{
  "d_model": 96,
  "router_score": "softmax",
  "routed_scale": 1.0,
  "head_dim": 32,
  "norm": "rmsnorm",
  "norm_place": "pre",
  "rope_fraction": 1.0,
  "qk_norm": false,
  "init_std_down": 0.0,
  "seq_len": 1024,
  "steps": 4078
}
Below are experts of layer 7 (counted from 0) of a mixture-of-experts language model. Rows are named router (the router's row for the expert) and show model dimensions 0-95. Each number is 500 + 50 x the weight over its row's rms, rounded and kept within 0 to 999. Numbers have three digits each.
After each expert's rows: "gets" lists some tokens that make up at least twice as much of what it gets as of all text; "mostly gets" lists some tokens that are sent to it at least half of the time. This comes from a sample of Wikipedia text that the model never trained on. Tokens count by the router's weight.

# expert 50
router:541469496399524527511527425479481444516504466466513469507508514444459494421566555534514540481583393533567557557569380540440561527548449432589460479507466485490577437488428467475538533552413572453438614453509459546494550507558519487502451397468478504490491410538536547505451454554564454461
gets: "2", "1", "10", "11", "15", "3"
mostly gets: "==Career==", " seven", " nine", " career==", "s==", " eight"

# expert 122
router:474525558476472489487445533577577419448415583513516577478485443652514511504543418509581485453554472484466612526572510461549453483447553474432512605456500443520461545475414440530557476517520422512519451494507433538419550537534446474450445538528493507504462431590528513463517486439548443517
gets: "ak", " K", "ad", " Al", "uk", "as"
mostly gets: " Sam", " Kh", " Q", " Az", "FC", " JPN"

# expert 111
router:548493469526526558452543461438561529407592462546474511480439436618465497476462479523546465558492442567442569497547612538509496490460482464446559512446400557449541534470527546578493465427464438530531449543454428534451536482575439443607445540475461524494538542489518514408482570468551559551
gets: "ur", " Al", "ol", "ut", " San", "Ar"
mostly gets: " San", " pre", " Inter", " Al", "Ar", " min"

# expert 27
router:487590499544564480529561507479425523470415467559499551433477538480525599450432484514465470457549571443597526416499579475514503522463502629476423507609503513591513561539558503519537447520449452522548610444542521518533574463568462540491446514510445529525541516487509499491584475453443414563
gets: " | ", " |", ":", "; ", "0", "."
mostly gets: "; –", " | — | —", " | – |", " —; —;", " | - | -", " | ?"

# expert 78
router:593408568524532490450429508489562419514387459478545428542453434571527549490455571467512546458563591422469513524445508525526547462421534546409498446500568503550417457451480560434459567544575447510510516439550552549585544484462525510501458487540516560514525489518556400556566513473517526522
gets: " in ", "| ", " of ", " on ", "|  |", " In "
mostly gets: " In ", " in ", "In ", " on ", " from ", "On "

# expert 21
router:471420561491583570427453517483503502443575496498499487506500542483460594432447457548538443557516502511504510456487543562502515508415455579410385560509522525512537359619478525579559495407564576558499493554546490529510466549511610534523527604495472563524531498459561479501464483505525520503
gets: " as", " by", " with", ", and", " is", " to"
mostly gets: "ed that", " like", " using", " if", " than", " include"

# expert 101
router:564513497497532539474513463505514396491466527453471563488502413474586521463536527491508487516499446550567466503390526476457438495636429465516492552580498425486499428539508587544506541486531543484402468540543497603552518604539480397452524459495570457573436556502415552474479416524492535567
gets: "\n", "\n\n", "==See also==", " Australia", " Germany", "== See also =="
mostly gets: "==See also==", "- Born:", "Scientific classification", " sq mi)", "== See also ==", " For example"

# expert 0
router:528437494447490537470463435428528419489499471491478516551504454449540464529445503561415386466540556460554544406516390486429545435468531493407507547509555552471467512442591571455535473563527495523389530468499473477503485399577548520485442431430493516534511549539474538480544533449553625478
gets: ", ", " in ", " January ", " July ", " August ", " May "
mostly gets: " In ", "In ", " June ", " October ", " November ", " July "

# expert 20
router:579471418541601520449479501612596516439473532500572460462554518468503506492479551442440473443422518463557565433489449525552526630575462427533568561591610480486492494523509497503477482501601555502476457453526507478453468578485425507458525472482538563550494541521463497539558396482523470549
gets: "\n\n", "\"", "8", "4", "7", "5"
mostly gets: "°E", "\")", "'s death", " BC", " World War II", "105"

# expert 23
router:548571458544449502431573419478559510487483553563560496433464597624491513579510396526538549541499449599415537565505525463472498453497425498442463425388453471454512607588507509464502533502545493534601518522440468579466456518487498468493460460530490505473433553451587530489493516479506513536
gets: "r", "t", "p", "c", " Mar", "qu"
mostly gets: " Mar", " Gr", " Em", " Dr", " ext", " int"

# expert 34
router:431512421602547412492466412516505586499563452518513538476495527455488525538472480449507476412501490488479405445527487501503447423490564454536518457515435585488562580624414474449517512543549488466403593530473571565429516470504425470541568536521502607495539518533443470552539550549530512529
gets: "is", "e", "s", "us", "um", "com"
mostly gets: " project", "cess", " caus", " process", " contribut", " cause"

# expert 92
router:532449405435542422420448527524531462420469438449559517527587569423438532524500485418520474496516435469480490520485475461566470434566482482492516554476413417580467427436496452529489565479511549560449596446462445491472457433451517466502506448459444536540473488485429528448567375489567494430
gets: ".", "==", "'", " (", "===", " =="
mostly gets: " ==", " ===", " '", ", \"", " ====", " “"

# expert 84
router:579460570468576518541467522561510489431494476475542538466619586462450554418519448414490510439451555429433451465513502437525579422456565507479490554556426409545453555471558525579470486497549535457492491504489441535454472516463497520492526418564427564562428478542422471433581470482549456517
gets: ".", "s.", ").", "a.", "\".", "er."
mostly gets: "s.", "\".", "ing.", "ers.", "ation.", "er."

# expert 46
router:511461519418567446460426521490424486443456442535549492518504568395535549482574550465581505546557585480513557456549428509515475507530563429584584478562527532549534396500548479468452497520475536429424410526427390477557523561536499564534540529488460470442432501481428518490446426516462536516
gets: "'s", " his", " her", " its", " their", " new"
mostly gets: " his", " their", " its", " her", " new", " several"

# expert 9
router:414423539511553524468405532368427484456600397488591516509503567475475544567569599452520478531511515581441501460524565507455514511476524549529504529541536530486548426500419504498529566464496455552481493542535504547544464444488582398511526606455467454434476597510522486524448471446538533511
gets: " to", " of", " and", " of the", " the", " in"
mostly gets: " main", "ers to", " used to", " use of", " helped", "ance of"

# expert 33
router:563485432511514443495526484544523458595476414527452563496458493548405457524567461563537537446480494535483566523528554537601551515467596410464466540449425444457474593500580484466506469441505434495545476452425479425457591402521523436457478492558530571471498541508565537436478464403461541477
gets: "t", "S", " S", " A", " Z", "ab"
mostly gets: " police", "AF", " Mas", " Ant", " Ott", " Sy"

# expert 26
router:415363461517559503547529530458508497456537496490536516396499551457551512488468517486490454462535578418538502383492423552535600431480561532479472484528553456614480571469550532500517493526432405581543487559589523546516585475590506548536489536442558494470498529590488521505479537466472424520
gets: "–", ".", "ing", "0", " | ", " death"
mostly gets: " return", " left", " brother", " appointed", " life", " role"

# expert 102
router:499497505492554508549449477379542395535535481441572559559461557462449574580484571459455508545559534506462569469532567480453507628477474529413408550461589564488537443501450484502522473443515530502458445445538502509559399436476570548537541453467514484551473583466466515514476485469426559431
gets: " in", " of", " of the", " in the", " on", " on the"
mostly gets: " in", " in the", "ed in", " during the", " within the", "ation of the"

# expert 98
router:486529484481427480392481385572459508454616497505481569489391538489519505491510481527532423506592470606438509541541590483496468462503455485470588505451443468488538526569460516548524562472521578571544540515492524534518544503568370472547568517483472457441480581495531487470464593437488426528
gets: "ar", "en", "on", "er", "in", "al"
mostly gets: " hon", " human", " prior", " Char", " open", " Hon"

# expert 82
router:478584525454459550535536459550534540508521466426497465576418570460369487482507538465426440533552431494501535583434552501470465544477554397529442434512533492491453513540516497464513424462495451494486572414456557452444393522511493452410506455520476408503507493490487537580563564472428409433
gets: " ", "ap", "g", "u", " round", " and"
mostly gets: " held", " wh", " ft)", " Golden", " Haw", " m)"

# expert 44
router:407504523513448521507485517470372562497572494455504468550359541601516427450517527482453547464473459508463538576467467522643556529480431554525545448454438489469555520524532540503447453439422495584546617596541582547478480501561496481501533532532458495563488502432477497476453521547489478513
gets: "al", "el", "ol", " w", "re", " ass"
mostly gets: " ass", " rel", " prov", " equ", " em", " conf"

# expert 89
router:533492536483425482575518572506599497519432461401508431482608503458486462483482473502508558458460538459527505513410493479496494436487476525498473586569473461511421463523529474453468494530530469461479463431581409475404644486433565546494472411512436445552543541386535543424491487452514447450
gets: "1", "2", " | ", ",", "3", ", "
mostly gets: ", U.", " Jimmy", " Joe", " George", ", D.", "ović"

# expert 5
router:546424565520539578568497509524531546481508452520467571584539555440554481525550519401424457521549559502550554450525444517490491504515515511539560580546464524640506483603508471634518409424530486447511516421547502518571576562546511502499552483448452547474473529558467532438528407540470522504
gets: "000", "8", "7", "9", "6", "5"
mostly gets: "00", "400", "300", "500", "700", "600"

# expert 76
router:437537442522432495500541546447564564496474639502500521523512499442484486502556568542511578517463469429552505417544497406484405475530404564603520498483434585477449577470497507528593504559480539522516489456553492493541481424546484458465452496566542580429562455578464598536495528508535487425
gets: "st", "th", "l", "d", "nd", "c"
mostly gets: " pl", " compet", "rd", "enth", "ș", " Colomb"

# expert 75
router:506604534538476430563515478498548502479398494567493478486516387467445542466448456512504591463564589434471571418515491530545580522584502589499514490576571446527459542423468508513513511518542494542579567504614469469495564573453562562444487520537476527509507563495546520409496417448468484449
gets: "2", "3", "4", "1", "5", "6"
mostly gets: " | Yes", "の", ": The", ": A", " | D", " (se"

# expert 51
router:483562447471482467440530523434431506516451529511551475531491453476535435507539560495540542474577543562513567527514438412455560443517443497494374583413445475439505431430381536491582531489467448504501501512521425492498427473462499442425476471475508480552549419509478511426455483402556580393
gets: " N", "M", "S", " F", "C", "F"
mostly gets: " of F", "- N", "- F", " of N", " (F", " of f"

# expert 106
router:493453397477381505506554464474482523461492570494459445547440436530524499457527526513568564503492521478538509582523496543464501551459495508583460495501417433423469423383554450476503546563498467579583621496453560568488437505604444505465484483422487439452434468438439588473497474532497493543
gets: " t", " b", " r", " s", " p", " c"
mostly gets: " ar", " min", " rec", " t", " r", " tr"

# expert 112
router:598525593481553469407478501541574439470412476510435506421531481430506452422391525486498508434494518497560465532433492489447578452550479473471475525615452432523432478502486532473478476572536566516482432553604475515434492563538429509548555531530573542516473462509471437438482452458485405562
gets: "\n", "\n\n", " ==", " sq mi)", " Jay", "==Personal life=="
mostly gets: " sq mi)", "\n\n", "==Personal life==", "\n", " younger", " Kelly"

# expert 49
router:529512463477566499443487447479479482498438450497426491523572493494540515480468567501490430532534437435605528564516452425431503544413561500493570515398558529485511542546437532553483531524592477518641605532513511530577452543448490570469514500495589439474450404459414537478482476547459564445
gets: "\n", "\n\n", "|---|---|---|---", " ev", " V", " ·"
mostly gets: "|---|---|---|---", " ev", " rev", " | —N/a", " capital", " susp"

# expert 116
router:445544575546420491447454481570553541438524577473439453446437482531493527478524461476492566486476557434489578525522440577534455442554532553545453427445513527501481403512415518561587553474500538549531497533451566533537464481576449456402613440479472485507401548529520533476578555502414451515
gets: "h", " h", " H", " sh", " B", " Sh"
mostly gets: " Sh", " h", " sh", " Ph", " sc", " H"

# expert 17
router:533555578406553549441468543480544438454580481579460469528481557429433514439532515514591600491544575508533531484477511517437541473504545496496515500496535487557555439497523503489620435510492514547460453536617494431510515560460565524579525466452491480522521546538518554461367475486397588436
gets: " two", " are", ", a", " is a", " three", " all"
mostly gets: " is a", " most", ") is a", ", a", " was a", " many"

# expert 110
router:585437509578543477482508538492492508426475476518390437439604515503536452470420564479549405394487492448629506516503537452524487577471486523469490607491575455488594528427483451484494447494530518528511620421494495494490520513510471465496417446485453494440486424542467467478526427483566438555
gets: " | ", "0", "\n", "; ", " |", "3"
mostly gets: " Football League", " ESPN", " Goals", " JP", "s===", "; –"

# expert 22
router:507489409477461467438581392432536504567399519543495459525459440554497459532564461481502481497519507536489496534497432456443481458517441525453476476359511523404440560486522501509452580550453515562513455455571541571557467384594525547502498414507493510488478438444576531511556509598439531534
gets: "p", "ist", " ext", "c", "v", " def"
mostly gets: " def", " May ", " ext", " rest", " att", " April "

# expert 125
router:514457439416499435436524545524500509448440412547510435441572507500536479568462451520472485514566566482503583524530433522522491460560484518488411554426444484510575403448495535464542605522543534614521498523560487460554469457461499562422457586432493512577496383454474494467453414428484486514
gets: " \"", " | \"", "\"", "-", ", \"", " '"
mostly gets: " \"", " | \"", "\" (", " '", ", \"", " (A"

# expert 3
router:457527435510521563510567500529484488495526488459385546531418383548545526458463549463509532526608472524562562515539459500437516553461455534462415579399446520502465427489418444508571542513509448508588521433488483545551454529474471442440429471491589488533476432421515550512504511534412584562
gets: " S", " s", "|", " w", " P", " T"
mostly gets: " the p", "| S", "| D", "| E", "| G", "| L"

# expert 18
router:503481606550382517425453489452551497460550524615497500422607431465410455484541539442473564411530491472525468504492513506506508408458480526566486365534490514498432471414519466453531446538537490573448522505468438564493534474493553441541483570480431457569431486535461486443567470507555476523
gets: ", ", "–", " ", "- ", " in ", ","
mostly gets: " learn", "s, ", " belong", " employ", " Association", " Museum"

# expert 56
router:534521504587528453549523576578557556471469476545514545438545514475475485447521431469455424564572558436429523410447503521568562516454520585503481471533523442610439485392493543506453480434586464573483542363494515528529528475491420481438497514536469564504476506594531469483553453545506420487
gets: " | ", "}", "\\", "; ", " \\", "{"
mostly gets: "\\", "{", " \\", " $\\", "}", " Act "

# expert 105
router:397531498563453449454517499580563475487366559452511434506467548517453551560530488490580523434543605405545558501486436466512558471450558531519507518513519433523416475467471536466497535537563420521469466477535493396524528580495495478505501558520477454535484531401616472464569471415457431526
gets: " K", " P", " G", " H", " M", " B"
mostly gets: ", K", ", G", ", D", ", R", "i K", ", T"

# expert 85
router:574472472522446507535506466440525539452480475635449546469582554420560502488481484506420413569591569462512557398517445492512526477504464519450462549552382486578576456526529499526525478538535462547515525452590485513541496418538533535472452464446464533485540517410413563426506505498437574555
gets: "–", " | ", ": ", " ", "/", "-"
mostly gets: " $", "°N ", "″N ", " / (", " m (", " (aged "

# expert 14
router:474582529504457492477522573566551550543449484519549465496448488555486428536586440531461539516397520425492532514449579557587444427462423505610524478470508413370465534502439427433460517469558437512479459393546446431470553467479463485451470499530456499573462503492552464471563563447503495523
gets: "i", "o", "h", "ó", "í", "z"
mostly gets: "ă", " Pet", " Moham", " José", "ía", "í"

# expert 29
router:461510545598407551599448595473446556466422457478464552509551389529411530436524562548427569442425525497459482487510482519499500486450483436631535491522522498467565499447485498487488442432492476501433540517510440445497505534511478504484415518555422431494527462482415455568527462395501430493
gets: "f", "F", "M", "ov", "ew", "m"
mostly gets: " World", " You", " Boy", " Will", " Tom", " FC"

# expert 55
router:590425505444536499565503554459469452555466531493546544507478522477494456551516459469532544425473478581374446412516559507442459485537553536508565510532405591519501411436520494523486425564480490507382472519529501503590573497513522536424499515549543534509448464574507492523424493655449533531
gets: "\n", " or", "ed", "ated", "ust", " small"
mostly gets: " small", " large", " considered", " paint", " civil", " keep"

# expert 74
router:557472574521559459467422483523478427492452449466575557513479588440424565472468572473604526521559625451418578440481533507543424533505510447529419503503545569581518422457472453445534476513563517483416417473469486512545476401540551517553467459497483492562463526453489461444480469543498553432
gets: " of the", " in the", "'s", " the", " to the", " on the"
mostly gets: " of the", " on the", " from the", " at the", " in the", " to the"

# expert 25
router:400458480480547455516481529470513451537428553505539512515438589492502572501541488552487461491446539440520430505481542569562501584440517464510527508649628547386432424493494495439448518463536514524513448529503531433463469522398625573505483512497576494494490529509489446539534438398472489518
gets: " to", " for", " after", " from", "ed to", " by"
mostly gets: " about", " would", " could", "After", " after", " during"

# expert 7
router:489497518467408526409443523611460456443495500599473546527537520419444500540506489493496535541436483457524432425599566525419442483483460507631571540515555526500431508568538473579526497502542511495414446433441497510494513491438542444557590504456516427485506531446410518417448504554565507521
gets: "an", "ian", " American", "i", " Indian", " British"
mostly gets: " French", " Indian", " British", " German", " English", " European"

# expert 58
router:504488530428514520504588518404408510542578473506503500482458559591592405513509454479536440585461554502498469492561504489607515495436465539422427459423392483505535483510529510488490561443449546524583456586570447490466428555542479588440529484527418510557433519478469523490512475484492590559
gets: " un", " ex", " dec", ".", " del", " der"
mostly gets: " un", " dec", " more", " ex", " real", " such"

# expert 81
router:550497539487516507488566527519453534545411481587547464453511387455515468476469381560475585457492597414445544472492557552608505437578564513440553535575596453501478465452479561496448521505547509566480556531580486469489517536523567555537559532523549547562542445556539532488506417443463474531
gets: "| ", "\n", " | ", " |", "|", " |  |"
mostly gets: " | \"", "\" | ", " episode", " JPN", " | Yes", " | Nominated |"

# expert 72
router:565557494442456534536593466443506566529459500462480493552434446591485460529458520484472486463439437471467611583451555440485531544482411347484482460457420516464510505454497552442521531509381524554557424459467504479444447418539465456537490561576468498471500454548474515579487525487414453468
gets: "b", "p", "ed", "d", "f", "ew"
mostly gets: " Red", " compet", " rep", " app", " pat", " Cap"

# expert 71
router:542436430466469425509541510416397522541519512531503451531434467462550470461555527524600482493580503403468492638545431428515460560419520531532444484501427552452465487453462422516535543579399463482539533514536582487525426539504486434481526501450543541501498450547565550508503536571599538479
gets: " d", " r", " l", " st", " pl", " g"
mostly gets: " pl", " dr", " expl", " rel", " ev", " surv"

# expert 47
router:563534433590471453582451562571428552516522550506516439507527494472466482435554487489436515451525524435472540461463406407425569530574523502541462476492609497564422447538555530554564478454508502507463537518428610464560537476498410502511429477497531569545516537510476565556632500499444514480
gets: " C", " B", " St", " R", " P", " F"
mostly gets: "°W", " Brigade", " version", " Squadron", "a R", " Line"

# expert 113
router:468540399497540430441440504521562498562557507539515371469455597451514513401573428433539527532523441508553434493491471560543435433479480477435476465439536543465460572580506421463483476548456503488447481486555562476570452504448526541530574495428462465591518478428452554533466576522432531542
gets: " is", " was", " were", " are", "e", " be"
mostly gets: " has", " is", " have", " were", " has been", " to be"

# expert 8
router:488440482581527428474472577520553415489494515425503532541469523470457530431558411460553528490451538496499448461578437553482421462493525505569532579470601489543488575434437435539516529442607433441423489422472491511545583519447513503497529430464459508536603555553431516528574513458571460511
gets: "o", "a", "ie", "e", "ia", "i"
mostly gets: "uki", "ya", "ji", "raq", " Joe", "ika"

# expert 67
router:507530518588445433426584572489536522462414462449545476480528464438555544471517588470540548503457512415466442510449574478516446446578551520500454607562536473517490419476562500469412454605559484514435555429593477556526473540542530530567496482562494510525476452475479601442561463458461518551
gets: " |", " | ", " |  |", ") |", " |  |  |", ") | "
mostly gets: " |  |  |", "\" |", "a |", " |  |  | ", " |  |  |  |", "s |"

# expert 114
router:495434522464572544483489484524552528464526468487581438412617537438475535450522516420454462435479545491511419497504510466554578497555557557497480572572489402516515469576542542556472489498573631416515547566585488501468413534522552523495560465517444491579466459545548469494580439466572478539
gets: ".", "s.", ",", ").", "\".", "es."
mostly gets: "ing.", "ers.", "ation.", "\".", "ions.", "ia."

# expert 31
router:434566495515450514435548446590554565463517474479497586500449487579566483465510548461563578537603576478580493496463463553537537534547418560532505476585426507574497458566446513580444586456525542427568462540528540557539483568465462448415481440559522554528478544480507543471553532555465570498
gets: " g", " d", " r", " t", " sp", " s"
mostly gets: " gener", " Pol", " chem", " pol", " nuc", " anim"

# expert 43
router:551494513540567440466428524536496481526459508490527476473598433486533426586469498394451455430441487396511540513456402535460525426484465536462573519554538506593383448543442511479473401464569477499536476508575498459530457550490500561515563451528522450483476604477479548443584478415477488559
gets: "\n\n", "\n", "–", "*", " city", "024"
mostly gets: ", she", " | January ", "–present", "\n\n", " city", " | DF"

# expert 35
router:534604499494427558511538445483444492435432435448484415491500472588582476507476514457580513474541398570509575574501510414473542484509500524438542538477492519455550524451496600438451468534484445514575514600413534562475393434433482439544464591541528536479497512499517417536517575508488530470
gets: " L", " Br", " W", " Res", " St", "L"
mostly gets: " exp", " Res", " res", " Br", " Com", " Leg"

# expert 118
router:518443468521480593439511498534589403535461474483417555422561580483492572496510487422421576489529599386533558458432514479515477466481493507476417469520568527458483520497601479468476504452576420552518579441522471532485491501437483548464497439529462498478562529469565604557579509458458429508
gets: " ", " | ", " (", "–", "; ", ") | "
mostly gets: "R ", " | W ", " Win | ", " | L ", "i ", "o "

# expert 15
router:434500446420551536508530431410518475530593536510487454489427612498518524522468511515520421569464582546465500471521438388484534564541538544489530427510558554598543409561555497462416492538440591525448496598457512548498469529456576544543571467507598556444516512531491442468461498508466512495
gets: "ated", "ed", "ing", "ating", "ited", "ized"
mostly gets: " used", " different", " just", " announced", " reported", " said"

# expert 45
router:531516443539493544437528507469468540593442548466573504572480494523499465475539447504524565530544472480486537548462485551516468409426472574524366499556483513474448579483531491537474559496481413497534436406632423414460590400537491498444457545519480419595579452523520493493534530488556470520
gets: "a", "ri", " de", " La", "c", " De"
mostly gets: " La", " Sam", " Robert", " Rob", "- Preceded by:", " Jeff"

# expert 87
router:515512507522581497543520503591529427472429421486460519518581521474542452556487462450499543553574483484542442466571523498456421605419450583427437571418546471553500431560533508586436468421536493422530444446495499542544626494496453542425439510552521470481515481491427498466538528587483479507
gets: ":", " |", "|", "in", " (", "."
mostly gets: " mm", " Chevrolet", "′", " lower", "% of", "°W"

# expert 127
router:519547465605367443512491473567520547509555510556431534524524528446465456590419532477518555476427478531474477563480535492473466523540462478526574473611440537520488489569469544387437496525459444386538451556416529542538522523510523469499471505464493465560511556544517409605511547553490417559
gets: "ell", "r", "all", "ash", "ar", "ay"
mostly gets: " Hill", " strong", " vis", " look", " fight", "ell"

# expert 79
router:529535486418561457471530503509492476464481487569457461536492538474416591491589464467589546519538575514482603458566533555483565410519555498550525449487528564542612452415512507447596502547403535500500486527584459530413444456503521495549546510485532495580432558500519565444445499515520617506
gets: " a", " an", " as a", ", a", " was a", " is a"
mostly gets: " a", " an", " as a", ", a", " was a", "ing a"

# expert 37
router:501441485565520516485465546500491425484436476561514517512508461464582488527604484417504505588527508535534456430604482455471409497563557480493461607458446463595510518479465476537612548533529534572449414546517428527533519535475572481529597438398490480524463509517534520427491540586577559534
gets: "\n", "ic", "==", "\n\n", "ian", "ical"
mostly gets: "- List of", "ological", " political", " social", " music", " English"

# expert 64
router:595503398502466570601586498390520506496555490446524504502532424509461473485530480513471393469519439473636571498488424526506462493613450443443427526505492444449507523477483472436500533556391476561460495506592526598512532431569551564522527439480510490470516512479536525458456460463509443491
gets: "1", "2", "0", "3", "31", "22"
mostly gets: "1", "2", "31", "21", "22"

# expert 69
router:488579535471490462547475517487496460487447497464415501458467461616490482530448480501481527448473549480438548405470519524583456401514427481521500540496411454409485638574474455443388467476430483516511513525412445444455541450506484426564467537516487565424501454521504486445520480415566401500
gets: "ay", "y", "w", "g", "en", "le"
mostly gets: " Mc", " Mont", " Do", " O'", " Be", " Way"

# expert 124
router:456502469512441565489473432432447625548512501490557508466441503500429491451522513464476536512468485546386498608487482505589555510539554543479467435425497516387603517533434454461474474500517576419434566571535524526499432561520531557560453441467527476432459408547532517469478551447509491407
gets: "m", " m", "r", "ens", "f", "t"
mostly gets: " sent", " particip", " us", " week", " eng", " dr"

# expert 60
router:515543544477442499501548477538580543479546470479536523513447536497411419514499556459416574393458439536547487551421490500547506472394420432465524430548455511456469555487402534521574517562503463495499577494486562548503462468523499491452558457518463382522436485542430476631514592511436448492
gets: "l", "g", "b", "h", " sh", "ag"
mostly gets: " sh", " sc", " Bel", " eng", "sch", " wh"

# expert 16
router:531603451556438471501567470493570519406507546431538491518462566641518432544427448525508525471459420480461582617498564569505475477512456400495559441461437456393525480468409530428537514514514503551541414511475473492427554480496487517430477476582450475498509527510559474523491556452497525509
gets: "at", "r", "ag", "ac", "as", "ad"
mostly gets: " Don", " Ar", "Ar", " Mus", " Mas", "tr"

# expert 126
router:495516482487426506463536556537433459559437518480492542419513520412524526562503434552485517416461483490491429442502586536521448418483482466586519473472552537448418581495553461514456578438555502507446459399410450440552588528439538537579507522512577546447517564468531426478504521456469383450
gets: "an", "er", "on", "it", "son", "ing"
mostly gets: " John", " Paul", " Robert", " George", " Thomas", " William"

# expert 80
router:490516589458542481434483520460538458451492499494476458445433495395541570439540515496508439529479444532441465500531421549467480510493558521500527530415484562469505453528542601518444562404553509452436463520533392440483512575386538584552531567492468493430467482500573475524478378410544552552
gets: " that", " who", " which", ", which", " He", ", and"
mostly gets: " that", " which", " who", ", which", " they", ", who"

# expert 28
router:496449468492526449521473467395495560509512518588479562468484562402511563360542556544526393471477430533473438467531421589517462462484509586412575431502610598493505468503531446487518460507510514461421466558613487492476502599454551441534503492462503504465458518462473504537478452462461499506
gets: " was", "ly", " he", " also", " it", " is"
mostly gets: " was", ", he", " they", " being", " him", " has been"